Weights of a small mixture-of-experts language model, trained from scratch on English Wikipedia: 9 layers, a softmax router.
Below are experts of layer 6 (counted from 0) of a mixture-of-experts language model. Rows are named router (the router's row for the expert), gate (a neuron's input weights, with its number), up (a neuron's input weights, with its number), down (a neuron's output weights, with its number) and show model dimensions 0-191. Each number is 128 + 24 x the weight over its row's rms, rounded and kept within 0 to 255.
After each expert's rows: a language model's description of what the expert responds to. This comes from a sample of Wikipedia text that the model never trained on.

# expert 35
router [184 136 157 129 127  82 122 124 135  94 167 110 126 116 150 145 102 123 100 126 154  88 115 120 159  91 152 107 135 100 118 127 169 132 156 128 129  85 171 134 151 124 109  75 126 158 165 125 123  91 185 163 134 115 193 139 127 106  90  94  99 139 138 142 108  81 121 121 103 140  97 150 104 139 143 108 112 134 109 151 117 154 115 124  96 150 144 109 113  77 128 119 117 131 157 136 125 124  78 130 133 147 111 122 137 142 144 129 145 118  88  91  97 110 144 137 173 115  93 141  83 109 120 107 170 132 127 107 151 116 125 108 141 102 150 130 111 120 112 138  83 142  98 166  96 132 111  68  89 115 153 130 112 132 132 122  78 112 130 122 126 108 150 125 130 125 130  98 110 142 148 116  99 120 157 168 124 105 135 147 112  89 102 164 131  97 156 127 123 153  96 110]
gate1 [177  98 134  77 111 105 159 149 110 125 160  90 118 100 193  73 103 146 109  95 136 153 101 129 120 119 116 156 109 140 154 131 105 154 129  99 129  73 187 145 121 138 145 146 126  83 151 134 129 155 111 101 124 147 102 100 133 156  89 130 119 153 121 106 100 135 106 127  96 138 133 157 131 120 111 136 111 119 131 131 168 175 121 147  82 113 133 111  94 104 105 135 127 112 139 141 119 125  73 150 104 125  93 132 112 140 122 114 147  93 138 164 124 135 128 157 156  95  93 158 140 126 149 138 131 109 130 131 126 119 150 121 144 159 130 111  91 152 129 140  70 166 145 154 129 111 118  95 139 140 135 153 132 141  75 101 165 102 128 129  92 128  96 131 142 128  87 112 106 109 198  93 143  99 100 132 107 124 121 100 113 162 148 118 120  94 120 133 122 164 129 133]
up1 [139 117 138 152 150 138 128 101 127 151  97 156 178 152  98 154 134  95 139 128 136 103 147 140 138 138 131 109 154 126 136 108 174 131 133 105 112 118  98 146 129 124 112  88 180 172 143 103 164  83  92 161 118 133 125 139 143  86 103 134 148  94 141  86 143 122 137 117 155  78 167 154 170 166 142 100 161 143 102 149 159 137  84 100 152 135 127  96 144 131 143 146 128 138 108 121 148 129 135 198  96 169 127 127 122 147 128 147  72 148 126 103 138 162 136 128  78 127 122  97 104  67 125 136 125 141 105 149 123 131 166  91 125 113  98 125 133 136 154 131 121 158 154 123 100 152 115 158 117  92 127 123 126  83 136 147 122 108 119 195 132 132 132 145 101 112 162 131 123 123 148 117 131 134 130 130 120 109 111 130 139 123 158 111 123 153 154 128 168  73 122 175]
down1 [ 99 147 170 141 121 111  91 191 164 121  75 122 146 122 158 119 108  98 150 155 160 163 110 129 120 149 113 103 135 136 118 167 124 129  58 167 122 154 126  84 133 152 160 121 113 120  96 146  73 153 107 113 187 166 118 142 162 120 143 143 147 100 142 130 139 150 121 131 148 134 132 133 137 130  92 122 113 128 155 136  87 137 170 114 104 145  72 129 185 126  94 122 139 131 132 136 121 111 135 126 141 187 144 120 109 114 115 160 133 160 128 143 120 119  90 110  75 131 140 168 114 128 140 107  90 158 105  75 100 138 161 118 103 133 132 109 111  96 104 125 127 103 147 115 157 148 156 141 143 115 131 112 113 120 133 143 161 128 133 148 132  96  89 149 131 121 134 109 122 108 103 142  92 126 144 127 139 152  81 122 152  99  90 123 104 119 136 158 134 159 103 148]
Initial capital letters. Single-letter first pieces of words, mostly capitals in names (F, W, C, P), plus "I" as a pronoun in quoted speech.

# expert 24
router [131  83 104 123 149 126 128 100 114 109  64 141  98 128 125 124 122 114 128 127 162 152 159 137 146 152  89  88 134 108 160 141 111 101 107  92 166 126  97 154 118 122 168 121  88 138 151 149 136 121  69 127 118 152 129 104 134 152  83 133 110 139  69  81 132 164 142 103 131 134 101  94 161  97 133 119 134  90 160 178 148 148 145 113 158 175 122 120 150  82 113 158 139 177 127 160 136 107 105 141 152  91 104 108 150 107 115  95 119 115 120 152 162 161 122 112 142  91 110 156 152 164 140 150 131 134 131 100 122 146 135 132 176 165 147 136 105 117 135 135 115 146 119 130 144 127 152 103 165 152  95 119 113 171 135  80 130 124 133 110 138 109 124 146 148 148 100 165 156 111 136 130 144 140 180 150 148 113 129 119 150 159  89 101 142 128 127 119 161 115 132 123]
gate0 [145 165 151 124 147 138 112 108 170 151 140 112 125 161  70 102 118 118 116 109 115  95 122 118 134 142 134 103 125 104 131 133 110 122  98 106 128 145 180 115 163 154 118 149 122 142 108  75 100 124  98 124  87 112  87  99 148  81 156 137 147 141 134 171 113 132 151 153 134 147 120 135  69 165 149 119  84 109  77 124  81 144 164 184 110 140 139 149 141 117 164 136 159 131 124 108 119 142  99 146 139 126 125 134 147 162 138 135 111 112 169 113 152 115 171 185 103 120 143 113 136 150 131 100 182 146 123 139 151 137 111 121 158 168 122 110  98 118 141 137 139 127 114  83 129  92 117 163 150 118 154 120 140 136 135 100 135 115 112 160 123 146  96 158 128 161 132 115 135  93 138 153 135 154 139 113  64  93 119 173 146 130 112 134 150 112 109 143 169  99 133 140]
up0 [117 105 140 121 126  82 138 129 103 124 131 131 119 115 152 145 143 133 130 135 113 165 131  96 120 128 119 170 125 174 105 122 153 128 164 152 129 151 153 177 131  86 109 141 139 118 112 155 136 140 140 160 134 157 141 133 128 164 124 107  97  72 144  77 151 161 104 122 171 119 106 153 161 123 123 135 166 128 172 139 155 116 113 106 119 114  94 120 122 144  94 159  99 109 125 126 133 110 128 135 119 123 135 172  87 119 114 152 154 138 107 121 153 154 125 125 141 162 119 143 150 125 117 164  85  63 138 144 101 125 155 124 122 102 145 113 148 144 110 111 111 110 156 158 138 155 145  91 113 108  97 113 135 120 106 141 113 148 113 123 184 114 165  93 100 133 112 107 173 166 129 116 112 104 139 146 206 124 128  91  81 141 172 131 134 100 122 124 110 104 171  71]
down0 [148 140 111 115 100 152  94 154  93 149 157 124 122 147 164 134 135 145 132 131 117 126 159  94 165 127 174 125 119  68 133 156 108  80 133 147 131 104 102 111 123  85 140 125 157 149 128  97 171 124 101 115 124 142 136 151 163 181 125 139 151 126 124 100 132 122 141 146 161 151 117 134 177  97 103  90 137  82 188 134 159 128 119  98  97 143  96 131  85 112 108 133 100 119 140 142 111  90 161 101 127 135 166 106 133  94 126 101 121 112 101 178 102  89  88 119 140 153 146 148 134 145  83 144  88 131 114 123 132 102 132 124 117 110 148 121 126 143 120 141 103 119 135 161 113 164 132 120 125 143  56 129 156 154  87 129 162 137 112 166 117 143 160 119 129 140 130 117 114 145 162 139 122 135 120 134 148 140 144  93  90 140 168  81  93 106 135 113 113 139 138  98]
Acronyms in parentheses. Final pieces of organization acronyms in parentheses after full names, plus capitalized words and CJK or Thai characters, e.g. (WHO), (AOS), BBC.

# expert 40
router [109 106 142 113 136 148 130 156 150 110 163 138 154 114 150 133 139 118 105 138 130 157 164 125 160 109 113  91 105 129 154 126 148 105 161 138 153  81 124 103 157 127 137 107 135 159 152 179 153 100 145 146  74  82 142 113 129 128 102 113  98 106 112  92 144 151 162 128 128 150 163 121  86 143 187 123 141 118 143 161 127 177 103 158 167 133 123  80 157 129 143 137 148  69 150 127  75 132 119 140 114  84 106 126 152 152 140 141 150 107  91 149 127 101 157 115 154 137 122 138 142  51 113 155 130 141 127 124 130 126 125 128 131 139 154 142 125 115 134 159 153 143 117 127  99 167  81 153 104 115 149  98 101 158 125 133 142 114  86 119 117 152 103 118 159  99 166 107 153 120 135 135 117 109 111 120 161 139 157 130  99 151 103 156 165 120 125  74 150 115 123 133]
gate1 [125 120 127 110 107  75 155 111 121 120 133 142 129 103  90 150 129 111 168 159 119 106 149 124 145 133 153 140 148 157 162 140 142  94 141 119 122  88 129 176 144 156 151  86 150 132 107 123  80 118 103 165 203 114 150 124 125 111 116  77 127 139 151 102 116 147 112 101 121 108 140 119 122 132 142 122 139 146  97 167 152 104 181 113 128 127 125 107  94 129 143 106 147 103  99 150 141 122 140 131 115 159 173 118  99 122 203 150  82 159 153 105  91 119 106 133 132 124 115  86 105  90 142 107 142 131 128 153  82 152 125 151 137 135 134 148 103 130 120 174 133 125 137 106 151 162 117  95 143  91 122 169 126  84 146 145 121 149 105 137 158 147 121 100 146 146 149 120 130 127 115 140 161 122 108  97 121 122 103 131 147 102  97  67 169 123 134 127 140 116 169 155]
up1 [120 143 151  98 153 108 110 104 110 145 165 135 130 104 111 131 111 127 163 130 107 153 136 127 112 149 115 138 162 141 154 152 160  98 143 154 129 109 130 128 160 131 122 147 148 125 140 131  96  91 132 136 125 141 159 150 126 126 169  99 139 101 101 131 138 148 136 122 122  99 123 115 116 117 139 114 128 105  99 131 142 130 125 158 154 103 169 143 105 166 173 171 134  81 152 111 140 212 139 120 161 163 116 122 154 108 166 116 122 114 135 138 171  95 166 122 166 130 106 105  82 148 137 132 144 160 141 126  90 123 141 160 123 138 122 117 114  96 160 101 140 177 112 121  97 114  98  75 106  68  99 124 142 115 104  95 155 162 118 137 118 154 165 146 151 122  79  99 144 119  97 101 102 151  92 163  89 158  75 128 131 112 142 138 131 122 140  76 120 122 124 136]
down1 [129 133 128 119 102 158 125 106 128 106 125  98 121 151 168 126 125 162  79 154 152 110 120 108 102 109  99 138 143 125 125 138 162  99 121 139 152 164 132 134  87 114  75 128 158 116 146 180 106 154 132  88 100  72 105 152 103  80 118 150 148 139 111 136 151 147 114 165 142 141 136  83 147 104 131 124  91 130 104 111 143 110 127 119 139 131 162 128 138 126  99 155 126 177  83 138 118 152 116 134 129 136 165 164 141 127 156 134 114  85 125 149  75 140 140 124 179 162  96 154 160 138 131 149 104 108 164 156 116  98  95 133 107 100 124 124 154 170 144  89 146 120 111 146 151 124 121 142 132 105 131 142  61 131 137 117  76 126 125 151 118 149  66 135 114 113 136 122 103 139 164 131 123 132 109 116  86 166  96 145  98 100 146 160 132 113 155 134 107 119 137 124]
Proper name starts. First words or capital letters beginning proper names and titles in media and credits text, such as National Register, T.I., Producer:.

# expert 20
router [158 151 121 116 122 108  86 139 137 136 174 140 105  82 136 186 121 111 146 116  97 151 148 145 116  91 141 100 141 161 144 118 164 114 115  90  95 147 136  99 169 175 148 137 155  99 124 111 127 110 105 114 112  82 118 140 101 162 119 137 159 143 140 133 117  88 115 169  96 100 141 170  88 121  83 144 122 140 126 116 112 129 116 157 147 100 130 153 136 153  96 159 155 138 105 149 133 123 145 104 126 122 124 155 135 162 153 154 135 141 150 149  77 129 178 123 143 126 133 150  96  91 103 133  91 107 138 147 102 113 149 126  79 144 140 155 163 160 145 144 148 144 127  97 146  92 153 146 107  92  92 108 134 141 142 141 143 128  91 120 139 141 149 109 132 172 143 104 130 147 143 128 131  93 134 180 162 102  96 115 109 150 147 153 153 176 154 160  96 117 135 119]
gate0 [163 101 161 134 140 136 101 143 164 115 127 129 119 113 121 101 133 133 123 137 138 138 131 163 112 113 116 133 146 126 146 164 102 122 117  93 123 147  94 160 122 116 140 172  98 199 103 117 154 172 140 193 143 123 147 117 124 152 135 118  96 145 122 154 107 120 154 108 145 156 121 126 166  98 163 135 111 165 119 117  94  50 161 123 131 148 136 113 106 116 162 122 136 124 132 173  84  83 148 144 146 131 132 162 136 119 123 106 108 151 100 145 117 116 131 121 158  89 111 115 127  95 138  98 159 137 124 119 134 148 115 149 168 179  87 132  92 108 186 135 130 122 164 165 112 123 168 134 147 113 121 138 121 118 120 112 152 151 132 104 111 117 133 148 120 124 155 105 168 145 120 106  94  98 122  85 130 110 165 137  59 119 155 124 147 111 136 100 101 130 154 159]
up0 [105 142 114  79 120 134 141 165 118 132 104 129 151 164 133 133 121 133 136 124 130 142 156 129 174 112 117 137  94 135 122 111 139 116 142 149 109 134 122 100 116 147 158  70 115 121 181 165 155  71 162 111 105 138 102 140 119 115 115  78 148 115 164 110 129  91 134 133 103  73 134 106 121 119 104 119 157 107 189 138 151 152  88 136 121  94 109 155 108 145 160 104 100 114 140 103 140 161  93 123  98  87 145 107 109 151 146  89 130 119 115  99 124  97 133 141 121 135 133 131 142 135 147 126 107 130 108 120 159  98 156 110  95 103 171 114 137 153 103 135 151 162 101 102 176 141 154 150 132 127 124 144  92 149 161 147 159 140 165 137 152 179 138 118 106  47 142 169 137 139 128 147 153 155 114 152 144 150 115 156 165 143 134 135 103 117 121 157 142 141 130 110]
down0 [141 139 102  94 133 159 119 145  97 163 137 122 127 142 122 132  69 126 120 125 126 158 141 124 100 124 118 133 119 117 148  94 104 174 141 175 125 117 123 148  98 138 124 132 140 119 127 142 131  90 136 118 186 159 141 136 139 150 107 145 133 126 116 122 105 122 102 184 116 152 115 114 147 140 156 121 161 145  92 124 130  74 142 123  91 122 123 136 132 127  92 138 103 135  76 143 125 166 101 141 135  93 132 157 105 107 164 159 125  57 109 106 136 127  90 120 154 171  81  84 189 137 109 126 115  78 151 172 137 132 154 128 101 103 107 103 180 107 157 136 138 149 141 133 136 121 124 160 136 174 134 146 142 142 149 153 119 121 161 134 159 128 132 164 152  86 122 133 154 119 117 114 133 127  99 122 107 109 101 200 161 113 134 138 154 136 127 142 146 142 112  92]
Descriptive prepositions, articles. Articles and prepositions (a, with, by, on) in physical descriptions of buildings, vehicles and insects, e.g. "is a carriage entry", "porch with".

# expert 18
router [ 88  91 114 100 151 137 146 117 103 128 132 124 161 155 102 157  94 123 113 100 141  97 117  74 137 144 130  91 143 120 168 135 151 136 153 118 178 100 116 133  92 106 120 153 150 126 144 172 121 109  86 117 111 129  89 115 145 140  92 139 138 120  92  93 133 123 166  79 115 114 105 133 139  88 163  80 128 120 122 122 148  96 129 112 145 128 100 123  82 116 110 111 173 117 138 135 107 139  95 135 168 150 111 126 147 117 129 104 156  66 126 126 155 179 124 126 154 140 132 150 134 131 123 143 146 137 126 113 138 127  97 125 160 130 132 104 105 127 108 112 140 131 103 156 132 119 152  88 107 143 123  89 115 140 114 131 103 100 106 129 132 102 104 148 107 103 104 150 148  83  76 101 155 123 129 169  91 103  81 131 160 119  95 153 162 133 131  75 147 145 106 181]
gate0 [144 127 160 163 118 100 106 140 163 144 140  76  86 129 114 108 159 157 164 113 127 134  73 115  91 124 137 116 154 136 109 107 160 132 144 139 153 104 100 156 126 133 143 151 113 155  57 137 117 130 124 145 140 133 122 144  52 132 160 139 108 141 127 101 122 147  99 135 130 130 101 109 138 145 142 173 143 102 128 117 104 129  88 109 148 112 113 115 112 142 122 174 155 113 124 151 138 148 102 139 153 128 156 150 129 141 121 146 162 135 144 142 108  90 144 100 134  88 160  79 109 156 154 115 144 140 137 108 112 113 149 145 144 122 147 156 114 122 137  97 110 112 133  90 100  99  93  71 138 117 126 129  76 112 139 100 148 179 153 133 136  74  98 134 176 130 100 136 130 107 125 144 145 148  93  91 103 163  96  74 105 124 108 104 141 143 116 109 122 118 161 142]
up0 [127 132 124 109 145  93 140 139 133 144 155  96 105 142 124 127 119 131 111 128 144 156 149 118 113 137 123 150 102 110 152 100 114 115 138 155 136  88 132 152 137 104 127 180 139 152 104 154 171 142 120 111 151 168 132 104 136 138  51  99  94 137 148 111 140  92 117 147 119 165 120 109 123 121 137 143 130 156 135 107 139 104 100 128 125 114 129 119 138 121 187 146 149 134  95 152 127 154  89 168 115 189 108 101 130 127 158 125 121 157 130 183 134 174 156 142 124 131  77 123 165 171 140 101  77 125 115 117 136  77 182 166 137 119 140 159 126  73  92 147 138 122 136  92  95 159 143 181 128 102 107 171 130 135 114 118 134 119 102 120  99 121 136 141 145 129 141  66 151 145 149 133 146 116 128 126 121 103 146 132 116  96 152 132 160 142 141 135 128 168 165 130]
down0 [109 133 141 166 160 132  70 134 155 114 150 151  99 104  95 145 157  83 156 128  98 166 135 125 114  98 145 115 123 147 123 125 135 116 137 127 133 123 123 177 159 167 131  96 117 148  98  98  90 180 111  85 158 164 158 147 144 158 148 112 130 132 155 125 133 161 118 128 136 111  93 114  96 143 132 118 111 133 113 134 155 126 111 107 126 138 126 133 117 145 139 153 112 110  87 195 102 135 141 112  95 132 156 137 100 103 133 155 122 129 103 125 128 146 124  94 102 128 144 139 162 137 145 130 154 119  83 138 119 121 103 127 147 153 137 119  98 130 147  88 104 153 141 128 154 166 131 154 186 154 140  95 113 108 105 147 141 148 136 161 159 104  57 117 148 129 137  86 137  95 107 115 142 160 119 109 104  96 167 138 125 142 165  90 125 135 139 159 178 130 118  69]
Acronym letters in lists. Capital letters and short codes inside acronyms, country codes and position abbreviations in tables and rosters, e.g. MF, RSA, MLS, LC.

# expert 2
router [161 108 132  86 132  85 128 139 106  90 125 127 159 135 152 161 112 138 124  93 128 108 132 114 102 117 142 137 132 113 112 164 153 134 122  96 152 101 163 138 142 140 123 110 150 158  94 159 113 117 162 169 124 162 151 122 101 108 107 125 128 128 132 133 151 104 142 128 100 134  73  77 105 116 170 139 128 115 138 125 109 103 140  91 112  96 124 135 152 123 126  66 117 151  79 119 127 116 163 169 117 108 123 160 133 163 176  97 125 118  93 101  95  98 184 137 149 135 108 104  54 132 139 134 141 109 149 112 120 132 122 110  73 106 117 106 123 143 140 129  96 165 137 157 154 139  94  76 124 138 149  75 131 123 148 136  87 118 149 135  87 124 149 118  95 134 124 112  93 125  98 135 104 122  94 148 133 148 157 151 111 120 119 153 154 132 128 108 102 118 101  90]
gate0 [144 147 110 129 100 126 161 173 103  99 106 124 136 140  99 107 107 121 157 131 116 136 159  92 171 132 126 133 123 131 100 123 110 131 112 166  83 138 130 115 118 100 136 136 139 150 112 139 195 114 118 117 136 140 137 102 105 103 145 107 103 148 109 113  98  82 108  98 127 177 135 130 162 151 129 147 127 124 107 173 141 147  86 130 137 115  97 140 140 158 162 109 126 100 107 127 139  98 120 133 128 110 115 113 119 147 100 154  73 105 165 127 138 153 112 115 101 115 124 113  83 148 131 126 158 122 115 125 138 119 136  71 139 122 130  99 125 144 136 115 139 150 137 110  76 113  77 138 164 170 139 174 143 150 158 103 159 106 135  94 142 126 179 106 150 171 122 110 180 125 132 126 119 151 162 116  98 213 110 140 155 124 137 112 148  99 137 131 116 112 181 133]
up0 [109 128 169 110  99 119 111 173 141 139 130  67 112 104 113 112 113 165 137 145 130 139 123 117  99 113 152 145 130 140 162  98  99  87 169  91 134 114 116 120  68 132 129 154 118 142 100 159  87 195 141 133  83 139 119  90 113 129 141 157 119 133 155 132 163 129 141 138 101 138 112 152 107 104 123 166 111 130  85 132 139 151 127 112 123 116 112 121 163 148 128 131 143 104 103 168 132 143 148 143 109 130 111 138 139 104 119 138  93 150 154 181 117 172 129 110 182 189 137 104 134 144 153 116 129 137 123 102 152  96 111  96 110 109 133 192 134 116  84 105  90 120 150  79 112 150 111 135 151 166 120 112 122 144 162 139 153 131 125 124 121 136 159 107 125 190 126 141 111 143 107 124 125 121 124  97 127 152 126  93  99 127 125  88 131 142 102 155 163 150 110 121]
down0 [160 140 130 133 145 113 162 131 128 102 128 187 132 158  81 112 116 139 104 106 172 148 104 124 132 147 105 148 107 114 124 122 126 117 120 108 121  81  68 172  88 104  94 129 119 108 100 175 162 136 141 126 144 126 127 132 123  91 138 179 153 128 143 114  96 136 116 129 138 115 132 115 116 178  93 124 164 105 101 133 164 141  85 102 150 120  97 109 114 134 140 133 121 142 166 124 137 153 132 131 170 127  74 129 125 120 110 134 124 139 123 132 109 100 137 157 130 166 118 121 134 185 149 133 157  85  97 159 131  91 131 101  91 134 161 138 106 121 124 136 120 171 116 145 105 134  75 157 140 160 162 132 126 158 115 152 116  81 147 142  84 116 149 110 141 135 120 133 132 168 120 158 118 112 150 130 118 166  99 178 169 167 125  94 163 120 124 121 107  93 129 131]
Short lowercase word starts. Single-letter or short word-initial pieces such as s, y, h, m, quote-plus-letter, often in math or table contexts, e.g. y|acht, s|iblings.

# expert 34
router [161  90 111 119 120 169 151 125  98 149 124 130 122 148 145 126  85 154 171 107 138 157 155 133 139 162 117  93 114 109 153 117 128  70 129 106 149  91 106 118 113 129 131 107 131 136 157 115 153 136 112 140 139 156 145 146 167  99  89  98 112  93 122 114 125 140 103 134 125 136  95 138 156 116 120  90 142 115  98  91 136 148 121 123 129 144  99 130 134  96 112 123 117 135 138 153 136 148  77 116  89 136 130 142 117 120 120 124 137 115  94 121 182 166 107 130 155 125 108 156 102 125 130 139 141 144  93 117 131 173 126 110 110 160 102 169 134  89 168 128  75 179 148 157 139 137 106 111  93 198 120 138  83 149 119 118 151 101 119 149 141  94 130 170 134 118 139 128 133  98 162  84  91 104  89 156 155 161  86 141 129 153 143 139 128  89 152  93 157 138 116 149]
gate4 [118 181 117 181 136 110 137 127 112 129 134  86 137 131 114 120 135 119 157  97  92  84 146 134 111 146 157  99 148 155  96 149 109 112  98 138 111 153 109 122 147 140 132  86 115  72 151 148 149 110 134 126 148 113 143  92 123 101  98  97  99 162  92 132 131 141  93 130 179  96  93 151 134  91 120 104 107 114  90 132 140 114 122 153  94 129  87 165 145 171 120 127 154 188  83 151 118 153 147 204 122  91 123 116  77 157 144 141  87 122 121 117 102 110 171 103 133 110 162  90 136 131 128 132 115 100 115 128 147 116 154 155 117 130 126 158 114 159 124 109 109 102 116 163 143 116 140 114 155 138 101 133 123 100 112  93 133 163 114 120 147 132 121 114 102 119 152 119 108 112 141 176 164 121 130 104 104 132 125 154 144 147 103 172 117 144 155 133 126 107 120 139]
up4 [155 117 126 131 116  84  56 161  94 131 162  87 130 132 122 116 105 124 156 121 159 155 103 118 103 115  95 134 142 140 156 124 137 103 110 136 109 141  91 130 109 123 157 111  99 153 107 122 155 111  95 143 102 144 115 141 134 126  73 160 102  59 153 120 143 112  72 107 132 155 120 167  80 146 143 140 175 110  95 142 147 172 138 109 103 131 114 103  79 142 139 147 142 129 104 150 107 116 116 125 169 113 105  98  95 144 155 146 123 140 121 168 164 124 110 140 126 130 159 158 122 121 102 120 128 133 112 140 125 110 137 118 144 128 140 150 107 135 105 146 123 102 117  95 125 157 118 124 143 159 169  91 143 108 134 116 120 148 150  94 127 162 144  71 139 173  92 173 112 149 141 133  71 112 129 149  84 140 128 125 106 138 119 105 135 135 134 137 167 136  83 105]
down4 [137 164 153 131 107  97 125 168 141 152 122 129 154 177 120 136 128 140 150  98 121 136 117 124  95 138 103 112  77 140 136 118 116 137 104 166 114 169 108 163  95  96 127 114 104 130 144 136 150 108 129  97 168 116 161  92 163 135 122 139  95 126 117 124 159 125 108 119 117 128 119 121  94 155 161 125 133 142 140 145 152 134 160 104 121 125 109 120 108 139 137 159 122 118 114 133 134 120 169  83 133 129 139 106 115 127 138 122 160 128 150 124 123 145 109 164  71  87 100 241 156  67 135 112 128 142 113 118 167 123 158 127 140 110 134  94 136 137 156  98 123 137 161 135 136 132 104 160  97 100  96 155 107 112 111 112 142 121 129 134 165 130 170 136 130 153 126 189 119 113 127 150 123 114 117 136 112 153 124 128 131  91  72 100  96 147 162 101 115 140  85 100]
Initials and capital runs. Single capital letters or letter pieces inside initialisms, abbreviations and names, such as B.J., A.E., D.O.C., RL10, McK.

# expert 23
router [166 117  97 169  85  99 109 121 125 153 188 120 130 144 178  85 100 115 154  94 142 122 139 117 125 153 132 122 123 150 149 142 147 108 144 153 122 163 172 108 160 109 133 168 135  86 151 161 118 152 132 140 160 147 132 111 110 136 163  84 169 120 141 152  85  65 130 164  95 115 147 138  98 124 140 147  82 133 116 121  94 117 135 117 114 145 129 115 152 150 120 150 121 135 119 139  88 142 148 119 154 116  92 143 119 121 155 126 165 176 123 112 123 109 157 136  98 106 155 148 109 136 128 149 105  87 106 142 119 152 102 161 132 143 157 143 123 116  94 147 165 162  99  82 122 172 161 120 133 146 135 106 104 114 120 161 129 172 173 113 121 162 106 139 126 122 113 168 107 124 163 130 140 142 165  93 150 148 131  95 121 158 119 116 136 134 143  86 118 134 143 144]
gate2 [142 178 114  86 135 112 180 132 172 143 129  94 108 153 154 122 128 146 113 132 145 137 115 104 106 151 127 162  97 141 131 111 127 103 109 105 123 177 172 145 105  84 123 146  91  90  83 104 162 103 151 122  98 139 152  94 118 118  89  99 142 146 134 129 120 144 130 132 169 128 120 100 132 122  98 111 127 126 155 135 130 121 142 100  89 140 150 161 118 152 107 135 116  99  98 109 109 120 124 114 148 160  89 158 152 144 136  92 183 154 140 127 105 103 116 121 126 158 159 133 123 149 129 119 127 165 155 125 157 154 139 137 153 134 112  99  62 118 113 144 182 134 139 141 145  97 107 173  94 109 124 128  82 138 142 110  66  88 152 135 127 154 119 135 138 177  86 100 130 100 110 112 131 145 139 114 137 156 133 119 107 123 155  98 158 107  96 163 133 124 144 109]
up2 [125 139 120  87 140  83 115 111 101 126 151 110 152 158 116 114 138 116 131  94 135 135 112 107  96 132 107 134 134  94 137 147 144 127 153 116 114 147 138 114  86 137  85 183 134 124 126 115 125 130 126 100 109 121  98  85  88 122 114  72 160 153 144 152  86 124 140 139 183 125 151 130 147 116 120 188 127 117 143 142 106  71 101 108 103 150 151 156 109 106 108 132 141  72 118 135 158 126 119 128 115 111 124 160 115 147 127 109 154 146 148 111 109  84 143 106 155 185  87 122 113 126 156 114 118 144 108 155 129 124 158 159 131  94 111 101  79 108  82 162 161  97 146 115 145 138  96 164 111 112 136 113 130 128 143 104 111  88 118 169 115 172  97 133 129 168 110  84 120 105 136 129 152 127 128 124 146 131 149 125  99 126 131 140 205 138 155 121 156 117 135 127]
down2 [120 130 138  92  66 123 152 138 122 144 132 115  99  71  93  98 107 136  91 136 141  75 144 106 137 107 117 136 115 109 146 131 162 116 144 143 116 121 119 147 166 115 126 108 162 106 168 107 178 120 110 128  68 131 129 133 133 114 102 104 149 118 135 140 154 101 146 113  93 125 121 131 111 153 133 125 154  85 151 112 135 101 118 115 143 125 105 161 116 124 114 102 128  96 139  87 161 134 110 129 121 146 130 124 132 102 179 115 130 127 139 108  73  93 104 126 101 122 153 188 153 129 185 171 110  92 118  98 100 127 138 156 147 145 133 125 127 123  99 156  93 131 148  95  99 138 127 119 174 162  94  99  98 132  92 135 118 157 168 140 111 146 116 125 148  85 134 155 111  91 142 124 139 123 120 127 174 162 146 126  89 146 100 148 129 148 102 103 133 140 130  73]
Articles after prepositions. Determiners after a preposition or verb in running prose (the, a, this, our), and "of" in set phrases like point of view.

# expert 0
router [171  97 106 133 139 135  87 162 174 145 143 115 112 135 139 155 110 120 117  82 141 112 142 120  93 125 138 116 118 134 115 120 148 124 148 154 127 160 138 128 126 120 129 124 105  93 202 115 123 145 161 145 119 128 156 138 126 108 142 123  93 103 159 108 114 128 101 156 171 134 119 108 119 129  86 155  97 105 122 146 139 130 143 105 118 112 110 130 137 145 150 162 113 107 102 137 111 140 129 138 115 188 118 136 162 104 167 178 119 135 101  98 129 167 120 108  97  80 155 115 124 116 119 167 145 121 101 115 141 115 114 147 130  73 173 140 140 168 152 105 117 157 129 121 169 115  92 135  69 122 139 130 128 138 132  74 124 103 113  85 150 166 124 149 119 150 134 161 131 106 179 140 139 142 143 179 153  86  85 121 135 142 118 165 105 149 164 104 151 153  96 141]
gate1 [190 147 162 126 124 134 165 143 114  95 126  97 102 164 120 127 121 136 171 137 110 156 109 131 129  80 154 169 170 161 159 126 114 129 117 153 116 125 147 208 136 110 136 146 168 116 167 136 110 135 160 111  97 124 134 119 126 122 107  87 127 127 159 123 114  93 152 125 162 134 105 126 126 138 135  80  96 147 142  85 124 131  97 104 131 105 138  81  98 154 129 137 114 103 133 163 166 147 107 144 138 146 143 196 148 142 125 107 145 148 178 114 117 117 117 111 101  97 137  97 125 107 133 121 149 129 124 109  90 135 155 125 115 150 110 143  45 119 135 110 104 126 116 122 102 129 124 110 127 156 156 127 154 106 115 101 131 106  98 110 166 102 125 152 122 130 117 140 147 122 129 151 106 104 144 175 128 110 118 103 151 160 132 155 110 144 139 121  81  99 104 168]
up1 [101 145  90 134 151 125 126 132  82 161 151 108 163 135 106 151 157 104 158  81  85 146  82 117 137  89 131 146 112 103  84 127 131 165 144 136 112 134 144  76 158 147 128 138  87  94 122 153 108 122 111 147 104 101 121 169  95 104 106 161 153 114 131 132 143 170 140  96 117 105 129 115 165 124 125 126 115 151  91 143  95 110 109 115 161  95 137 126 144  96 140 100 154 159  91 118 133 133 140 113 124 123 159  98 127 125 141 138 113 116  85 183 152 140  91 187 140 111 134 148 131 117 121 163 144 122  93 156 158 118 110 149 140 112 158 131 161 134 152 142 129 112 112 136 153 110 111 120 137 177 157 126 133 164 138 200 122 127 144 141 153 165 100 129 125 101 115 139 184 136 116 134 160 126 186  99 108 125 117 111 135 139 148 122 160 125 144 108 113 162 122 135]
down1 [125 150 132 121 150 114 116 108 149 163  91 118 119 121 123 112 131 110 171  68 114 154 116  97 109 121 152 132  97 162 139 112  83 172 156 154 131 143 109 157 129 150 138 161  67 136 114 124 166  96  70 179 117 126 140 130 121  98 121 111 121 147 128 124 111 130 129 152  93 133  92 105 167 124 147 116 131 137 123 124 124 124 121 114 162 132 146 152 124 105 105 142 118 100 147 147 139 186 104 194 131 115 107 119 130 163 125 116 144 159 131 147 144 128 120 157 122 164 115  53 116 142 114 110 117 126 124 117 122 103 104 190 145 159 132 107 103 127 167 144 179 128 134 142 162 148 145 140 152 165 119 115 203 122 153 145 106  98 141 155 123 119 127 153 127 107  96 122 162  97 102 147 168 145 165 136 134 121 110 134 142 145 104 121 127 109 122 126 108 136 139 172]
Name and date onsets. First letters of personal names, prepositions before them, and "(c." or "(18" openings in biographical lists and lifespans, e.g. Sir, B, (18.